Experts of a small language model.
Experts: 128 SwiGLU neurons an expert, 2 picks a token, a softmax router.
Training: 224M tokens, 6836 steps.
Below are experts of layer 15 (counted from 0) of a mixture-of-experts language model. Rows are named gate (a neuron's input weights, with its number), up (a neuron's input weights, with its number), down (a neuron's output weights, with its number) and show model dimensions 0-255. Each number is 128 + 32 x the weight over its row's rms, rounded and kept within 0 to 255. Numbers have three digits each.
Before each expert's rows: a language model's description of what the expert responds to. This comes from a sample of Wikipedia text that the model never trained on.

# expert 9
First word pieces inside table cells of sports and event results, such as Bayern, Copa, Nanjing, plus sentence-opening The, This, It is.
gate0:138126108150118195062176088161035131158119119135121131089142120146152085185128112095093108113103102145091163134117104116151143106122097104158140147128097139132077122071118074100111099150122073167056128160155189128096139107141142091115090169091139117151171139168130177129080145143065060136120138132187101103158085121111159132075084145191143141120123131165129102119155121164151171066118129145086160113124134121187131134109205056126068144075136120132161160129166106110081118091144136114186126152102142120163101109112179122109077193132128109147130163120083113146177139113070158150134097091180168069149135104119068077125169177160114121128141118062053094062126129106158126141086153179140158128100109067139115134146154131189096127126178126130110133164149151103170183094155162
up0:132134140117172153132115155135130136124152099126080162067088064117112146110122081165142145141161106160183087145120121138087146122197126087097109123163082105133161155114100115086129106093130131165187169171162068157142119093105102137098063105135066143114156136139045112172146159047132128070077192110132170122104133135086125145116095186161177099132162137054085097157123188162096100096152145157115114098101135085137047093129120151139132138100137096175129083147093089171179085117126089114147106109078152152141116150164144139102206209152142138117161169145189121127122109178143147164131148088102089144110103120151149156120124129121215201115141064119126166152099089095067126143097175126143120096122084082148148107126097121147141081140081104114166109136118136090075140092121151
down0:119207143070165067146141128144069092137138110113093154139129130113167126120124148097135133169084143110127158095178147170119146153084143117104117084120122173106127105166163091170080103111092147140160137174150101100105148062097089157052112083092145140141059092181073176088141091148070159118136077099154130095145135142163170055163138131129065168054098175070124094116151146122115130156130093093144119133094148142137144142129081134112137092117179094092100122099081163121149124060102133188078163102132149160136122125097137124087152161158129206136161089107093129124132141241109105106145141184188165152162146156100123107127098158149174161118105095122138091114119133154129129169155160063133126074133082116159137171123161152156144124121170167153120082132131206113174110103136088

# expert 28
Prepositions and verb starts in narrative about people and events, such as in, at, from, returned to, University of.
gate0:108120110117100143141139140111139129136076095191162134096138063144095130121096142148099129121114156166183043194140152109176095082119158142151103104119121123128180122188148092135111136143147128151100134133155171154109131173117086101093106163136066173167078184168133053118075156132094135148180106122140171089144161100141115120084109101164174124087171113159120173109123155102143172140122093130169118198126123083145100060153122153124150101074092135101121143102086141159133073121179107094086052122108174086143098127108077091174148213076084147088148143145062133116211134192110144171125126054157050123096132133132119143129121164172123142096168155104077100162114090116118158156172132143129140198180080104128092103147104119124114101082098133125105130120106144091137140145146165
up0:093131131168115099140140106088088127194102186193168134112187079049133136127108160142175162186166121095152184121103144117132136189101158145095107115132146075147115130141163153098133169170089094157060203143127213080176073141076087122116116094196128120124138115192126155155132096114055096147086137081156081165160116154114121081185148128163153102040134153114139081108128170115135131103150156140110174163147158077104106161129169087196102152128140132173130094152141175157141180171138109134116116092139135168151151104100160164128127147110118099128174155095182153172153125140144081087172123142144196132078139120142127122129106111161109119153121162158149140136132131092146088169083118142098154050094127118140164052129114153138152129088134118167126163177153121121124101150099107
down0:109128114175120077164085100207090074152081176168139181139146108125082159097119118069115116117093140096160140070097091135034134143166100116135112140156132162133132115132112160127126180123136154087129157088141103082140172069149152136115161127136109076164105133115124153099167136128081155173145133149121117123109142151136155088142055178127183106107093153137134131133144164126061129182139155188128121107166203122145114128163133116151043153102134171130150083169060153173125115130133120079146175108119186101091094104113112129132113099243087166110144193121127165158119100117118099165150120179174134144117082149188146182112079121130159134151168150159212164148088128090143132178166142149111126118162120124175155134112116126120100065116133120121140158164097072133061149087140131

# expert 4
Spaces, separators and prepositions placed just before numbers or dates in infobox and table fields, such as "on ", "- Area: ", " | ".
gate1:158076122090104154134099125124082125150104139157121151121137143124165175179157101153168142103148119062129155176140101113134080151119195110184103176185080140106108118128173146163130129155119153145125150162138075046095097170169133121119120144124181180040089159075120117107109161156137097141120137151166076178177139118146077116072129136096100171119111087160132073112148165093114151071134084156147116169123128053122189128156143094154143171091119131155113115081125160137145100162112131123167139172155123130116145121128208171067136111139148188132145137137143058146155134138195142179135061119053088133118094143110158149081197148137122079089170087128118117154111130119115169165105156112127155109144113184176148161087112150149156080175079102162170158137062122099135141095166156
up1:124103115074066131150116199111148071196101108147127145158144154169149135103108162102104133129085062117141124117110144091147114117149148138105131156143197110085177164196166177106087139127141136070082138091052175184106129027186205123111119155144113115171158097095209113077142151142113094187150090112104166149083121143152166145113123124138137103172156120169138106162155111164167167128128184121116131108156115116113125145167142100135064108115156094135118179208121172119100194129145160171112173154147168151176097168110104114125142132134125108112147119078119158157165140199150087138074183095172155125105101125160073121120102079127114167193075150117115122103121115145142079151127135104150168133117140156069122104157153118099147149133111090105113138073081126134122159159074119
down1:133111111089172115099152151098110133112068194153168171120100075105124120102153143149206134082119160115107096195179075078162129117111145178157087118099113114123130141153146139207113120140090158099094124137103088123107167149158076137115115108149132102162128149160112156202079125122108114125164155116127100133148148111147123105160136110103191080133210118113117163153109077127075165075092181141088144072117087168152042106130104169135066074136158115118146119131129146120161207130171148119205086088103147149196098128186088158128092149057107121104174135137172079105121121105140107114163124126112139141075129163138171130210097137073141152117138124114119136127105144115171131137098140149131146115144109126071110140152152155170111112082177089133080079180162176144066169158147122

# expert 30
Line breaks ending bulleted list items and pipe separators ending table cells in infoboxes, rosters, credits and results tables.
gate0:114116115162069129136106184126132108123097104178126170055085097176086095094152130110130127111152129147132137193108157155151097128152186105179159124219158071122160142130133077105126128168122165091106104176135155106164067095078119096128139131136101109157113149092121159134088128101143133102160130155119130147112078183130026186142069193150136081080082083103150125075151104136128209147129129118150131125170131158177141151127153094140111204171158065116144109089118134122138100155096117089156161096138165101113171143151121108057133126082186106151121106130140099087165163126115086154118126107123122102114098096116137110185106159193078097085134103168095108156112086150124147050184127168153146113111126153109133101136092126176161171125147130100136093139091179054153173096167149
up0:106080075149179059108146122130141202153150137151118145094117174107143130125141076142122153193144095088152123143184170110137134191131147126126129162114093142119118136152145118143063143085136148124128106096058187165141173148110104107189067107116119118145083132127075141105145172123162150143079100140074125094114123075084128076149130135171127098162121131107084127119191150142142105092151108100162123126119104126095128129118087116149127110159098101109159080146132161145062130112119143137130196080085115148150104131106133095143183116164159213138157171123157094091084146135171156097215152133126154176110128155211135096085130041146115148160061114116170187076134107106139153158132129129109137151159203151112063094094142119149116147145179151147206164125128093119057118160075114
down0:140138064125096084080145137121124189098177140145119166106154171146130156044151130157139125194142127066134140102169104075157197155106102105154142163180162122072134138128172121097093152119131113137074151107138146102074080134139102123131109129137157105120135077159063089065149097199121167090131112149119116114127134089106137140183120179205128096163148100084168106141071159147109095111120119091081124210119116111159138132149178086173147169096087186139111156225131137188050117182127136189127159066127172099133119179099128110136081110156116141129149122134135163125124170140139154100169122106133199128158114083139122139109099126145092121153096114106159129075141105172106084070133170125151140148115167124128119084130166094161104177127090141126130120158210143098121106172142123

# expert 5
Decimal points inside numbers in stat tables, opening parentheses before dates or places, and non-Latin bytes, such as 1.93 m, (born 1967).
gate1:144106099163140133144176154177070141139136141158182119149135154120135104143081092155137165121210209160133168133138125095177139124094050130073143097120078154123239152104114145098130128144079170144150153134103122144077092143092089111150148135125198134187098136164148155067097151154131160035189172174137089170144109099147209128139110134132164126161120117176084092145111082178078167155094111163112127135192129149132051113107126090170084141139157132094114123109125154147098100149128125161082118099105139133124129143077141056162097198085116087117174160087176142137160087165126159113149134132161109097149092094130146124136092135153124134136172117139153158186154104133144135143159102154086117123144073138140112077118137111159117197143184112115114113180128071105153116146096137
up1:102124124118151105116080168164136147104158207096116081136130124172108120113177162119135101115055053132208081111120123153135123110134058136160162143081174125102116137160126122158161126128107109111162127108149097083060128078160200170124161137059104161089137160115118131164128090135167076136121129119088127053161184099091140100103098197138125117185139159106095118121193203122167154074112162138134135129128148144090141112169147181153142119103160111114140128160102111149179107090149165095149148140087119151148074097122131133109075106135090183083110117166125092176106153093109142108172147085069140118146129156097062112068077091102153081145114063127068146107075130139111138114133153103097115112144151153159084102095106049133125082082142150133123097087151101189091158127106151
down1:123128124126100157144192107189114165134159164112122140077093132123167116192124162131149107101077057039111079140152141088114151109166092136122157105169095112086120086085123113123140164113129156097059170123149090139061131075133171157113146141101122119128107102070120119143127153097129129134116141131107118104179161149074109117153100135139143155099145185152157066100131128142079239184166145115094143161073140146119102128145168153100064096168076166175128094123142082071163065075142150167114085113151133109182102148091043165134172112140183155086165137115085102136136170120147107108166112134087146116108155141126165125112131112142084140137110141124119138106107086223116183133099173136117127202103122092160154124148130148142109093090174137122104189069152133104120156117093090

# expert 12
Conjunctions, relative pronouns and subject pronouns joining clauses, such as that, which, and, but, he, who, had.
gate0:066128140170145133131116102109120145078140187109100141113176131168127078110137090129102071146172102083103132167125160182098118129165192133097147109149150139173090149064129109094083098120189102197157171085151154110128148140156129116100143129111148069144105076192133146180113129153101143148130156148127107128101113139100081089146128216209164186160193101113132093131155098122069138087190145128121121155134148177166142177169145088142142099152166080158116071105111083119118142142158116120166126123145083076161099154079076116111090083166095172126215085138114168156183140164126135079131076127121130097111141109108123093156144115114149116128097175073139184104096180100162145172084152136088166130124099105158105102171078156143102113088125101096144125129108149074114124147203112
up0:090039118144151225143144137111134140148108084144074128121086142061184138084110136109108202082118170086102120097180128110132128125165144171141147076168194096115157163080064135155091110124131100117145107152194084204098179155195096126104074141091097155124146133121130139142125128165145129122108156150118103072165116061143109111137157102109151125120073178092089178158087112155089120093089150142091104116168190100164175102141129112162120123156113131127140166087164128107110070115150164084132114143162106178149092137095134136197125133145139118150119167167172143114090114150137078124120123122162149139121138092148148165137191142072130111124105121155101126171155153110092174105077193106105096118170132094119115112141117111077074144170120181080139114072163090178119171149180091
down0:106141043140136081126145204119139107118089147116107125147102183140200169143156105162130085096125173115138144169160151069118119131196129090180103185083148145100123116184139126175119077110109130063134154115111099143120112101114116126173114116155137139141167121110124105142164176134120109152223137191118050133121177187151105149097121126175145151163076093156145110145113135148073178128102152068107141182144146149116187128122160112058098085182128153160155115095158130115124142127168117137121164117108129185168079061132095119142134131097078133105077127101113113087124109095116194197134079185159114147106122127156106108152138118118116044134113173125163114155101110053116126132147090198122132136102094122178136153101086103111141122163139142028109138082093130114149144137091127

# expert 7
Function words like of the, in the, The, and heads of institutional phrases such as Department of, known as the.
gate0:110159072133149158113139123152128091183066148121120155113166090110063060165161099116157077116086139156127086180098138114100140125120108126137074102114155110094183136148158071102167093167114162184115112095138129194112106119101148124196098145142091084087147130183120113143044117142116100071155124106131102141167178171173132145213092115139169141136126157163139113109151195178145124162132075095116096155145112143037153119158111085123132081107154080170121134121115156150137077124103118211179139134161118131152128167125126109094136102140106165097083167098162076106072159131114106152055084162140139211162129170123118081078135091117155140101117065100149161125130123156125149129143178139150119159109153120189133113103111154060179102142144119137093112137151168096115182136147161
up0:145145090149073117099154141067171138127164120123112095110160063143141131199122055127099062148135140085160134132102098106111098106117152112141157143157134125214188104145168095095105110117128113109154124066115126141167106122086111115115073188074169131109166125139110139102130175145132130095106151114165094108097073121100160108078116146096126148174103102129178103077132147167129110151088168130140158143216125155197130103115138175159158171057168098211102113205154126117143115158163146157149131117114132140189133169168130159146102127147180119170112140118140162139119123161096145104122110145156170094117043141135079075164132206149116126123111188105054175178112147125145101146121071119137163149156148070094147110101114166083090136111085155144160085168129101151131087151136184
down0:082149142101156126172104071142101225147179161155181120163113107089173210119135182166103127154130142133090115080108129139152169134137110149139120137126117183133070150156139154205115133132088157135149133146128124152126123169160158131088136147138111161085023117114129121163154102086104098141121068136056178060076151155110162101139152159104127093100189089105125192191102110165078142089149078163172166146167125116141132137078119146127167101127151104120119097153114141100150132174086106078089123140068098137181142124162094144076138135164113192154087117141139130131136153102159104148142072168086160135155107131192143166128162128135113123159061105105125111120107110099155174116114109121127122080121140168130113166154150160101106196125090175076160153155168123181165110189182132

# expert 11
First pieces of longer descriptive words in architecture, biology and places, such as per-iphery, tuber-cles, roof, windows, Reserv-ation.
gate0:147107113123157150098124174136138078142132072111164133160058162176131112073072075139144137111174097082126182101136120078159138168167167135151099183111101107162108199186152174135112128113089131121175135075100175172113145130125207097148132097104135163153126091180166113164152056165105123155121095155176139126123083171101101069181087112044170129118107159114174123123162095117117139185152146181135123180127141135141186136112086087159115169102164134127088155137140121086153112139149135056096125143176167106090091190171104115167119082153101120123046076123118085104093095134146110170131078135131082135180070121067137144109129136106158108073094173144171148127123147079157094161133111119124134120105129101167151192128099140127137115137117124117181125168096118084106143095147157
up0:148151144103127155119122106126145122175148104144065131112163123171131130136150187097161167140098118114107124128174130127090093112099187178123113196134093097133110142064145087152127121163187104128076122156175113159167111171113100146129146139119034121087093149142141212143178090103130121076080130140115147183073121152164161150116114074174087148153161056170136087090131130126084201161137090114163105085108130186094117121103128052145132144164137215150125138138114134160081118124084112136094156082145058061135105106111110124150099144113136110153145146109095147103104155176076223138144185114131102156140156173136053119106096089089145084139114116123133095151130092135114117157141180123088095207161133133148117160157145150141147197132143109168094150075116122145119117151153172
down0:125148136098181105136096112161091165163142149130078136110168150154185141117113101097121107174154133103133130152144176153130141211098134124167168124083108134105089189119135111099147116126110188122194119178134188135140104168054085111115153174162170160127187148124064144092156108098142137111147157102127120137120114104134089153157156131133080109058186107142096106117108127094192127134114121139163180111116098064126161189114159108128138090059118120133113139167115109113184094122126129110108155106102136108155127079130134136146064116071106178077076083107154097172100090128102145150151085094112109078138119112140150159154143162162117177081075091201218050122062145130159156139150165124170148187104130150146052116082165194107075113101146122159116119122171117136122105115125087

# expert 26
Nouns for government, police, military and society in news-like prose, such as police, government, rights, troops, community service.
gate1:112132155074098138118119135100103092141162143144135100128219119147201096109130154101154117059117111118126110101156121082161199122142187134153162083139151147154155132143102149139111181149181131112129093150115197055117087143143111098120203174126090138115161207173135107143148099100162138100123128154125136147110107185143091143115072172134124169112176103149141119162168074127086133094100101170135080130145140095165169137150156143106169070175128147151118108064072080152089113157088148107099114107181135138107081096163106146149128164124115111126141122123086099108099139099161151146143111115125146199088135140065082092152116187159160106162176119148111104119110106154126137144106108093087197141219154110073135185184112139117143152138155146220113159126062148106145194118131168
up1:183124119118162085115157153123090086110136079071129223142132124153078126068135137084127105211201153155156132102072159104098100149121123129109139141130091076150087157141126130065140084132078102173152105115097124106144121120094078150110043123146101118102105131063110073147110157167068087132164152085109106159160163088139167063115112109143164112120080167119132126114106121081167132149119145123160147091124044100109106129121100075118174169093138095071144100156166158131131121105137077182167063118065105112113202116180095150100063125168145162112125182162120127135120113116096106104156111117116117147132118161125118156084162105157102133133120094099173094113124199110139126140131168157145090120088101178149155080111146082152078180082112086139134075102175158138131114111089137
down1:115147176117147114169156083156130082231150129102098084114182122195180140137112183128103118068147100124138113139109152039174112144138111170176138159150119199067135084138112070124073148192093188109158114094164168104124130127095119132163186100102139095137211196150134094167121173137143132071100102154108142157147141139118093119135100103134142142077139150123099154114135140097119084150161093110122130110148118123116124099059176100132093117111135131106126128151142159169130105063133101090120087123181164130142150092128144164157117148168126086154179179102138178129104158120149094148102075145162118205131032135137138183098155144138100102141127118083119151084117064133082090091126130098147161102102128077135176124148124135111178164159143171072098139153083155162129177096119113

# expert 19
Words inside titles of films, albums, bands and episodes, such as Night, Best, Dead, The, after a colon or pipe.
gate0:178101154094127083176020119147119097190144155148136098135121102087183142136132164138112127120104135131100162172184100165202186182163120129157129126093144126085110164123118144141122085116108152169163199137088066149090098111056163093145130120104133167084102110146147160174173083080178117176150086132084186104160064092160112124118137120117113132167085070169097148135110121145126169159149089163072169118161141164141126100167189131161096117128112130077105128158125122145116193114182135150118154096212141121094077125120127155189100109083125126095153124083135122122123134121150094150121135137149182187083088108119165143109129146094076116150147140189153149147220090103131151153149131140163153093124126115144099133127108125105141173105104175102093124070164058113124117151087124
up0:127187099115162143074190126118155162131096146153163055054147159098113161142125070181137077156147145122093110114165123169104057090127098071050152081118114107167115084081091131150104136075147144094089085137153167090161149133170153133141146117140080140181143158149047124103067113154136114170154147162142080138133146176100100109097100103092140175078128191186085091147154132127086139137161126126141108140119132151134160146088123153187177107194094134149118114144101151138142095129100184143121145155139129134159129138109155104087151149111142163128120127158121117066126144141117098083147166117094082136150181075177151105108127111123093147135077146133133081129119192135125141116119116104051125150103132156041143137138093074125089065126170134090100109185126221128134174086105111
down0:115122123119101109085126155109160132114185093123136119096159130192176142136137100129150126128141129138151098117148150167091131133157162139107140149081146062147109039136076125080138140114140133111094181122111103126086164159126156112154145096140127136164170153172120167061128119126059075129096170135128100105109142109077124129182138111097088131123108079068122092128127127187135118051104220158154165121148145125139129171118086183098204073184175141160166121110089181121181089158180190089128107179111130171176121140134141132156124127132166116217071145138093171081144123107117165113152073163125110117173132143124131148059108124121080121136093130147070112147140125158178114120102134140095158171159177190106139177044131108129150103111170122094137197164158137077090155156109141

# expert 25
Nouns naming people's roles or relations after the or 's, such as player, director, son, daughter, brother.
gate1:155096127107146110117098116179108119146110158103082144088134126116141164094122077190152088063095105164179137125133113176138086159147120161134067159098106169159140125158179113136191052150138132106138117068126149106082102087208134156122169121129108169118142113146151132152154133131145149204156067126129095048089150102117144114136124138082176105117130083166161131152165084143114184090112071155137083170126162117099125141151129143083119186152110085115149106144168110104159097057117130143180115103180137142151101109134108131231125171091130097127131161145071092126166162136155126080157058134130101131206152093110152167086140147065044120158103122152134161150107132158128150081145062152108207130102082125102124156121111158124103150070154132073115168146125137110119157118112160
up1:095120147176118216137117116126157119108081137135140089148228116158173082154099125131081147143062087117167099141114142165109111172109105158126134185143166117121175084081147129122084112141199118093080111103096175127155105061095168127128132165103138139151061142129116135114119138136139102138152089110173085128151100159118161172081074133088131107158168121183132117120106094077179136094091116157126097140105125162174143117171141139123118143113174118104146108170123166196095099113106089176135121133115206080193141087109128112131107162116106154167187105167059138105122182088137106126096147134090148079078128033147100198172169084133178135132154179124104167123102081148191122113142119109112181150131122082131138136175130091130135098128127097125149044154109138129101155126146080
down1:130142104157173100074093158145149104138162124084074126102087141106159130142148078129141131185155115091140126095096083194122114138130070096130112110131100156110133146168158171140084160150089183111154117196147120113152151135148140122159175154143168074115112137137116086194094096159168160189076102156088131147071153091126136181132127158177141118180145096140134061105082160138130206105070060137084135115081120081155099163117121130150117140183078111133141130139119128115126108138112074126181118124165101107123117123167111140163104108147088151074113127142100109129137082179125094073126161146164107148150199104176124128158130226165103130147156122093133160119067135130077092146139141053186136129145126143167080174103108166166149113187095111100092141155152186142111192081188093

# expert 24
Lone first letters or fragments starting words, often lowercase after a hyphen, quote or line break, or LaTeX symbols, such as f, s, r, l.
gate0:229153131144097097113109112117155122108094173190140114137134145128130139127115112145151126184129167106087056154185143108128124064101155101144129150160131050162093186132187144141137151176178090071124115126134129101094064115095133122141177092138114124113094166153123064113103101150165084136080116120126160105121135073142153154147152147127162131140127123128048098161137099109101206063099082108149112099068140109145206152120181158176112139116117129095171110157113126188164137110136127179151138176078129115120103160085147164155118185137115101150145162168190064125134107114181152097144091190138123097110093172120138154086175126133143095153113172137120110060166110136142230099062111094097107159175147160142129136159109184100160127130119168137115138098158133078121106130125112
up0:098173071137172147114131048156153144115133072097125164135095104124106082152159122137137107147124123142145140077146141129141181112161109114102157166140127138183114087126099097142106199145121169141106089138154115086180191154136100118097009186099155115177116052109145140067155118176118085184123181129098129118146115168141113090105067116190155089119149129072109184121143182112183148154053128115152113156133160123079076163115131116180157110091132160182095117132131157081131130089097118154125184151116155114112148072180107115145108156176133125109105181122117098084110109093130119137121159113087182191176097114111151157099134086110105117074195153084150159173116125133129104138128150103157131088179082089127077068122123171129111151096074130106132112186150130150129166116106120
down0:147125088108170113112128089158194051117237125148141137116100122129158137154089100103088129095090152160128135125097108118062132159101102112176155135146133100074114159091131119086106151109175107145080150139097055129105095090120147126149086099120055137108105126120130127158176087142083099130117083080153177147140094112131129187131120065066178140116120116129188153122114121132137144126110130102126080079090127180126072113171181170119132123135030104179145191155141105065158100110128115136128174058121096115050146112102114151104103151082172108094111193112110138149098151149084183191078106110093087129134103160155118066105168099125062141142124087160149122124187136126112094104076130118100123141151154088118094091122166078124083127132099105154121098121156152073148133125145102

# expert 20
Pipes, semicolons, commas and percent signs between numbers in statistics and election tables, such as 46,957 | 69.16, 2; 3.
gate1:160165136133034153187152139138082075137133148151149140123214156107093093138125133084113133174118080111148171163135097133130113123139141130124137135118116073116117079142115127136116149181098135090122048110153100112102089118166189158135052141075141192149120202101120128128166069094055078116109152148111091109084087164125106120124097155086106091082114107124114164157134077145125140123118104137174142180138121197147151133112150114152172088105151148183109142130119156152153127167101146144113155111170169170139109194134096142171147122137045146095067199117140146109115079107175109061109178133110139161126029073136139193109141138110147087160127147139143088181155104128102123087134116149124168077118175139162109084153163104060113143108167177145120139116173119135145115145137093
up1:085158157111118087131136129129151143113182159157117140180129142131144155167155154110158066174117176159081117063081101122134093087149169137170114178191142151073144092172118103124131095084157147137135169115160110159103155112110086127176079147131140106145155122130128074111093148111093141117125145169058139123111100135119116134136143125162144141134121141039092063143163173105126118106110136107090117171116111149206108097100125127186075130150087140099142118171115246140076050179133169141140114109137145084087162123140116125136082162127140172101141104099136120123127093155100020128130081067137144163087067074185149164152172106108103161124186108121122136172113108073079116088145102102148142087125148162172094123144189120150149114134071151163084111137098126103138185143132091
down1:137180122098132091110092135075128147103152150156081123103146133095086141182188163127117118082110064105150144105096147126120110205109176158163174162070167101156064098062167141171155117197121152158133085189092091139101108120152133157138166130165123097175101036109114110172089116205098118064150112170168132136105130139167155088092094117123114128120124054176164154148108082105081129136132139100146124102192132101125181093121133110069127108150173103163131135198097172136152130063157155163179107172160103173134110124180108082107138090155175110130149132174123126121123177117169122083215135135177100154083167119137116140157083195129084144134126120108099105121130132166133134157055184148127154127118097152073129109145114135101126112118134106087097100108138139168129123109139110